Below are experts of layer 2 (counted from 0) of a mixture-of-experts language model. Rows are named router (the router's row for the expert) and show model dimensions 0-127. Each number is 128 + 24 x the weight over its row's rms, rounded and kept within 0 to 255.
After each expert's rows: "comes after" lists some tokens at least twice as common just before its tokens as in all text. This comes from a sample of Wikipedia text that the model never trained on. Tokens count by the router's weight.

# expert 156
router [194 115 120 119 141 147  92 142 125 171 100 112 117  99 161  94 140 121 111 123 123 129 137 121 118 107 152 131 155 197  97 176 126 115 127 117 129 126  97 123 156 155 149 136 116 121 127  75  61 100 143 137 133 131 119 157 159 117 123 104 159  93 127 138 124 150 142 100 137 137 129 115 118 104 118 100 187 121 133 114 180 116 140 108 132 139 156 153 117 101  85  81 145 111 146 151 156 142 141 173 105 122 142 112 117 154 109 142 129 128  85  66 104 131 147 125 155 137 117 157 103 129 138 123 117 147 121 125]
comes after: " the", "|", " of", "ed", " a", " an"

# expert 67
router [108 123 138 131 113 152 113 113 134 123 126 154 157 101 100 127 106 162  94  91 121  79 165 172 125 167 180 152 143 149 141 157 109  97 149 133 125 108 136 158 108 133 151 159  97 135 141 121 117 126 164 141 137 180 149 152 107 105 113 126 165 105 134 100 173 152 116 135 153 102 126  91 128  83 125 145 147 122 154 100 161 147 121 124 186 130 110 146 126 109 169 116  87 128 137 127 123 108 114 113 106 149 153 128 125 164 126 102 178 107  90 128 133 126 127 122 157 105 114 143  64 168 122 105 131  99 118 122]
comes after: " |", " a", " was", " the", " in", "|"

# expert 3
router [171 158 117 172 126 156 143 127 144 123 102  98 150 148 145 100 123 127 109 151 168 149 106 139  87 139 154 103 116 109 124 103  93 154 174 142 131 140 144 109 149  95 116 156 152 120 151 137 147  91 103 142 117 131 133 125 130 101 142 153 104 115  97  76 163 107 127  97 106 144 147 121 136 114 106  82  86 118 130 133 160 117 114 158 150 108 164 122  75 146  98 151 112 137 124 119 124 163 134 122 128 124 129 106 166 128 138 115 145 141 104 159 103 138 147 105 130 138  93 147  80 115 199 165 155 156 135 168]
comes after: " |", " the", " a", " to", " of", " and"

# expert 104
router [147 159  88 146 150 141 112 116 115 132 105 126 101 104 124 100  49 133  94 163 108 104 161 134 145 146 138 117 134 140 125 118 153 102 150 119  98 121 140 131 170 123 135 102 108 123 105  98 137 100 154 143 171  80 170 123 131 149 145 151 121 112 129 102 142 121 118 125 111 120 137  95 154  93 129 153 105 132 160 164 138  81 135 127 123 148 140 110 149 104 118 119 131 163 114 159 135 130 116 102 148 101 135 132 112 133 134 114  72 157 103 141 110 137 158 172 163 152  96  85  70 107  94 107  87 146 157 116]
comes after: " |", ".", ")", "===", " ==", "=="

# expert 60
router [170 119 151 167 126 104 136 125 153 140 116 116 130 130 152 149 129 102 102 151 119 166 103 161 120 126 125 137 101 156 180 122 137  83 103 141 123 144 132 103 109 149 136 107 102 157 119 141  95 176  77  80 105 111 101 129 138 140 143 108 155 165 125 119 128 139 161 106 172 122 133 132 120 106 151 108 156 155 131  88 147 166 127 164 120 106 133 106 100 157 151 149 146 152 160  82  94 141 105 168 103 180 133 147  82 140 117 120 102 105 135  89 152 165 117 130 102 127 124  93 142  96 154 131 118 122 130 147]
comes after: " ", " b", " p", "c", " f", " C"

# expert 122
router [115 152 109 111 109 155 131 174 112 124 133 141  72 124 123 113 137 127 135 140 119 108 172 102 117 163  73 110  95 139 160 159 134 135 138  98  93 167 143 146 126 109 119 128 139 143  87 139 161 128 167 121 138 146 140 126 106  95 169 109  83 146 136 154 106 122 131  73 113 158 157 129 153 155 142 143 122 120 123 181 135 122 112  94 124 110  90  99 157 173 169 145 111 109  85 147 125 131 124 113 162 105 101 164 119 134 139 116  92 130  99 141 127 171 155 137 150  90 157 133 149 141 129 165 105 117 140 126]
comes after: ")", " |", "==", "===", " ==", " ="

# expert 9
router [104 151 141 131 151 106 115  86 137 131 183 113 130 146 148 193 135  97 168 154 148 117 147 123 109 114 118 117 150 115 109 121 142  92 107 144 130 164 118 141 136 180 139 132 114 126  76 164 150  94 180 124 108  86 145 147  96  96 164 126 118 139 114 151 125  92 115 121 150 109 155 143 146 113 138 158  96 120 134 139 126 133 126 147 155 139 119  98 154 165 110 103 125 138 108 138 158 120 119  99 180  88 122 120  94 105 115 121  94  72 142  87 121 104  85 107 121 138 147 120 109 141 146  91 139 148 110 122]
comes after: ")", " ", " 0", " 1", " 2", "%"

# expert 158
router [119 155  94 132 140 109  97 151 171 100 141 132 124 132 127 120 145 106 154 129 112 117 108 157 117  97 136 101 147  91  95  76 123 116 141 151 143 142 114  91 112 119 106 116 132 107 113 129 131 115 140  98 165 115 180 132 109 113 126 120  86 153 154 152 131 103 129 146  97 139 141 110  96 152 118 122  79 154 103 147 119 105 180 117 116 164 137 126 157 119 118 102 150 118 152 119 169 143 172 154 127 180 155  88 127 127 144 121 126 111 172 119 155 130 150 112 148  87 107 176 174 111 128 101 164  80 104 120]
comes after: "\n", "ed", "–", " E", " He", " he"

# expert 69
router [102 121  88 114 136 135  87 117  90 155 117 158 141 130  96  76 114 157 131  76 142 101 167  82 109  99 102 129 116 129 105 149 167  89 127 137 118 168  97 122 132  98 117 193 115 157 105 135  98  95 120 132 110 149 145 144 127  97 115 127 131 138 151 113 127 108 137 152  94 103  88 161  99 144 158  97 153 136 120 156 145 143 136 112 125 139 148 118 162 133 138 135 151 139 136 176 141 117 113 144 165 153 143 135  86 147 109 117 151 121 148 132 142 116 115 113 176 101 113 185 142 125 112 143 127  93  95 139]
comes after: " |", "|", ":", "-", " in", " on"

# expert 5
router [156 116 147  97 159 120 119 122 152 105 147 144 131 137 117 141 145 118 185 112 111  89 136 163 133 114 117 143 139 113  82 106 167 108 174 117 146 169 115 119 123 149  93 162 122 114 101 110 170  90 129 143 146 126 135 167 114  92 154 172 163 117 112 107 157 131 148 145 103 100 103  93 137 144 117 130 101 138 152 177  87  91 160 117 137 165 110 109 167 134  90 132 113 168  94 151 100 150 108 179 159 112 157 160 112 104 127  98 123 121 137  94 136 142 137 118 125 102 116 142 122 127 115 126 110 150 149 147]
comes after: " |", "ed", ".", "–", " (", ":"

# expert 147
router [107 128 129 121 112 134 118 125 102 153 112 118 130 121  95 128  80 111 138 161 149 118 160 114 131 166 140  98 164 135  58 131 112 170 164 123 128 145 119 118  99 124 158 113 121 120 112 122 134 141 103 168 121 115 169 113 137  84 150 123 126 120 130 111 122 115 171 125 117 151 161 118 129 150 167 138 132 107 104 162 121 157 124  91 165 100 174 115 154  72 130 130 110  98 109 143 133 111  87  97 166 103 138 163 114 178 127 143 110 115 102 154  72 131 152 119 160 106 113 141 113 146 124 158 164 167 140 137]
comes after: " |", " the", " a", ":", " /", "°"

# expert 140
router [109 116 101 120 147 157 127 109 173 143  92 109 111 133 134 185 140 136 118 130 147 116 139 158 110 147 106 144 156 125 106 136 133  98 104  88  70 158 118 155  96 134 133 163 175 129 112 139 116 114 110 120  76 129 123 114 159 119 172 128 111 151 159 146 150 121 130  93  83  96 148  73 155 165 156 136 115 134 173 137 122 150 115  78 127 112 151 120 153 115 136 145 115 128 121 121 133 121 127 110 112 123  81 110 130  89  98 127 150 111 129 152 125 123 166 147 111  86 104 173 148 124 154 130 110  96 112  86]
comes after: "\n", " 0", ")", " 1", " 2", " 3"

# expert 10
router [139 111  83 124 132 132 128 147 204 118 123 116 123 139  99 131 117 110 140 102 160 127 135 137 131 132 123 107 148 121 134 154 120 128 141 141 104 132 125 182 110 163 130 102 107 138 106 183 157 154 130 120 146 133 111 102 111 129 135 194 114 103 121  93 129 105 134 125 127 117 128 100 142  61 160 137 112 171 161 160  71 133 145 135 101 147  91 112 156 159 120 106 125  84 110 129 146 139 121 122 119  81  90 153 142  90 128  76 156 137 154 160 149 111 124 140 127 134 145 128 138 107 110 144 138 121  73 143]
comes after: ",", ".", ")", " and", "\"", "),"

# expert 108
router [147 120 113 142 104 109  52 109 147 163 120 118 121 151 159 124 129 145 146 154 155 131 154 148 112 140  97 142  83 121  87 130 100 140 119 155 131 113 102 117 123 123 139 124 130 117 118 143 121 133 164 169 129 146 136 133 135 106 158 107 124 141 124 125 145  93 166 129 110 153 138 132 137 121 136 146 118  92 135 105 116 143 160 142 155 111 185 119  97 144 168 102 122 157  89 120 135 122 149 117 133 161 141  98 119  61 114 134 118 123  93 108 174 150 134  90 138  96  83 197  85 152 163 139 145 112 102 140]
comes after: " |", " the", ":", "|", " to", ";"

# expert 55
router [116 185 140 106 113 158 114 145 129 134  84 105 158 160 146  98 125 134 108 141 138 158 143 112 119 125 167 104 115 110 192  96 163 109  58 146 142 118 142 109 181 118 136 131  81 112 147  99 153 147 122 141 161 140  99 109  87 121 127 128 138 156 139 141 147 131 138  97 129 113 140 116 158 142 118 129 180 119  91 104 108 111  84 126 131 126 107 162 132  85 159  86 118 122 136 131 147  99 147 133 123 122  94 150 139 148 129 149  77 115 130 134 152 132 131 102 139 119 128 146 117 139 138 170 124 176 143  92]
comes after: " the", "-", ",", ".", " of", " and"

# expert 91
router [ 92 146 153 141 121  68 144 104  98 111 107 112 157 172 124 122 150 100  94 144 133 124 153  72 130 105 150 130 100 119 122 120 111 133 133 124 164  97 112  85 167  81 126 145 165 114 151 113 127 160 153 109 144 123 108 118 138 143  86 110 177 103  98 144 120 144  92 112 141 148 114 166 129 102  90 112 146 139 103 126 137 126 133 138 110 155 130 162 135 106 145  77 149 172 123 133 150 101 176 159 151 135 112 160 118 138 141 141 142 117 135  99 123  92 149  98 162 165 143 130 106 126  99 155 101 103 134 152]
comes after: "-", " the", " of", ":", " a", ";"

# expert 0
router [108 172 140 152 139 147 150 143 129 141 142 164 139 154 175 116 172 118 125 106 142 103 140 139 116 129 134 152 123 146 157 145 142 146 143 124 143 143 159 124 134 138  95 133 106 123 115 147  98 169 158 112 153 163 138 103 142 163  94  82 142 146 133 146 136 133  82 144 122 128 157 115 121 160 118  84 160  93 100 147 149  96 113 134 133  94 126 192  92 157 109 142 163 125 132 125 161 126  53 140 166 122 147  98 130 157 170 117 125 124 126 151 151 133 111 101 130  85 101  99 112 146  99 103  97 144 117 114]
comes after: "\n", " (", "==", ".", "===", "ed"

# expert 92
router [142 108 159 145  65 140 118 119 117 143 138 141 133 143 102  79 149 171 154 108 150 105 142 117 105  99 144 149 116 130 144 143 123 150 116 141 161 162  95 105 163 124 150 157  77 147 124 151 151 121 135 125 111 171 149 117 120 122 143  98 135 117 128  90 104 158  87 137  96 125 111 129 108 127 180 150 163 172 118 138 185 159 111 114 141 113 127 118 114 117 134 128 109 138 113  99 176 112 193 107 162 105 136 130 112 128 110 124 162 101  91 141 118 119 159 109 119 128 133 124 110 167 139 105 176 102 148 116]
comes after: " the", ",", "-", " in", " and", ":"

# expert 44
router [178 160 122 155 140 114 130 112  80  71 113 113 125 121 144 136  73 133 104 163 122  88 118 100  97  88 136  95 164 135 143 109 156 136  90 133  87 143 133  91 144  96  81 125 120 151 110 105 163 164 131  98 169  74 134 112 142 102 122 174 132 164 146 125 128 143 127 108 116 156 126  78 134 123 137  96 165 123 153 133 163 138 119  90 102 133 116 107 154 143 138 128 115 120 150 141 135 111 152 151 150 144  98 150 138 131 131 116 145 137 122 160 144 136 147 148 112 119  83 152 115 126 138 162 109 139 164 122]
comes after: "s", "\n", "ation", "es", "ers", "ies"

# expert 7
router [171 127  85 146 139 128 125 162 127 110 119 112 134 156 121 134  82  99 137 125 110 190 143 178  88 161 119 159  91 160  89 133 102 145 131 126 106 133 113 138  88 103 141 121 159 135  88 114 155 125 118 156  75 107 159  96 140 116 137 141 113 131 115 118 161 119 144 118 121 106 171  97 124 110 180 139 142 110 187 151 112 141 123 140 131 137 180 129 154 120 117  97 129 130  91 107 159 114 121 144 182 104 112 113 116 125 120 129 125 153  87 130 105 158 166 141 118 142 119 136  90 138 150 131 135 153 122 109]
comes after: " |", "S", "R", "N", "A", "C"

# expert 12
router [119 136 127 106 143 167 152 100 167 145 118 104 112 122 157 148 152 118 149 130  87 103 145 103 124 151 146  97 133 128 153 158 114 101 132  89  91 162 120 125 112 145 108 136 128 175 158 112 102 146 144 159 130 105 139 110 122 136 131  92 158 118  79 117 125 127 114 105 123 110 113  74 144 128 145 150 138  88 143 124 120  83 177 138 131 118 105 125 157  64 172 140 119 119 154  98  81 106 107 120 101 138 100 174  91 150 142 150 140 114 175 133 124 129 167 130  78 113 115 132 149 133  83 113 131 128 136 110]
comes after: " ", " (", " =", "il", " $", " g"

# expert 97
router [ 86 114  98  94 127 129  84 107 157 158 141 130  84 134 130 114 100 146 123 125 153 154 155 126 120 152 156 138 151 160 113 152 111 115 117 122 101 148 116 159 126 127 128 123 178 120 101 153 106 134 143 117 151 121 140 150 139 124 180 127 116 120 128 125 163 116 146 130 121 123 180  82 127 144 136 151  85 170 170 148 123 132 144 124 154  88 158  99 162 125 152 148  98 121 125 145 117 125 130  74 151 107 101 103 161 101 106 130 134 150 102 138 108 146 192 134 139  85 167 145 151 131 127 154 118  76  99  99]
comes after: "\n", " |", ")", ".", "---|---|---|---|", ")."

# expert 25
router [149 119 123 110 133 129 113 122 125 120 173 134 128  94 119  87 172 140 137  91 124 168 148 107 158 158 122 124 139  95 105 155 121 113  81 152 134 134  91 106 131 124 113 151 122 100 147 129 109 103 118 119 152  91 112 150 117 138 132 147 130 127 136 127 103 177 113 142 159 131 165 113 158 175  65 167 116 151 154 113 111  78 137 172 131 103 106 155 134 133 156 110  92 166 134 144 138 174 119 113 121  95 112 109 145 121 129 166 185 141 134 133 177 110 140 108 126 114 114  90 103 119  94 138 152 158 109 113]
comes after: "\n", "-", " (", "See", " was", " \""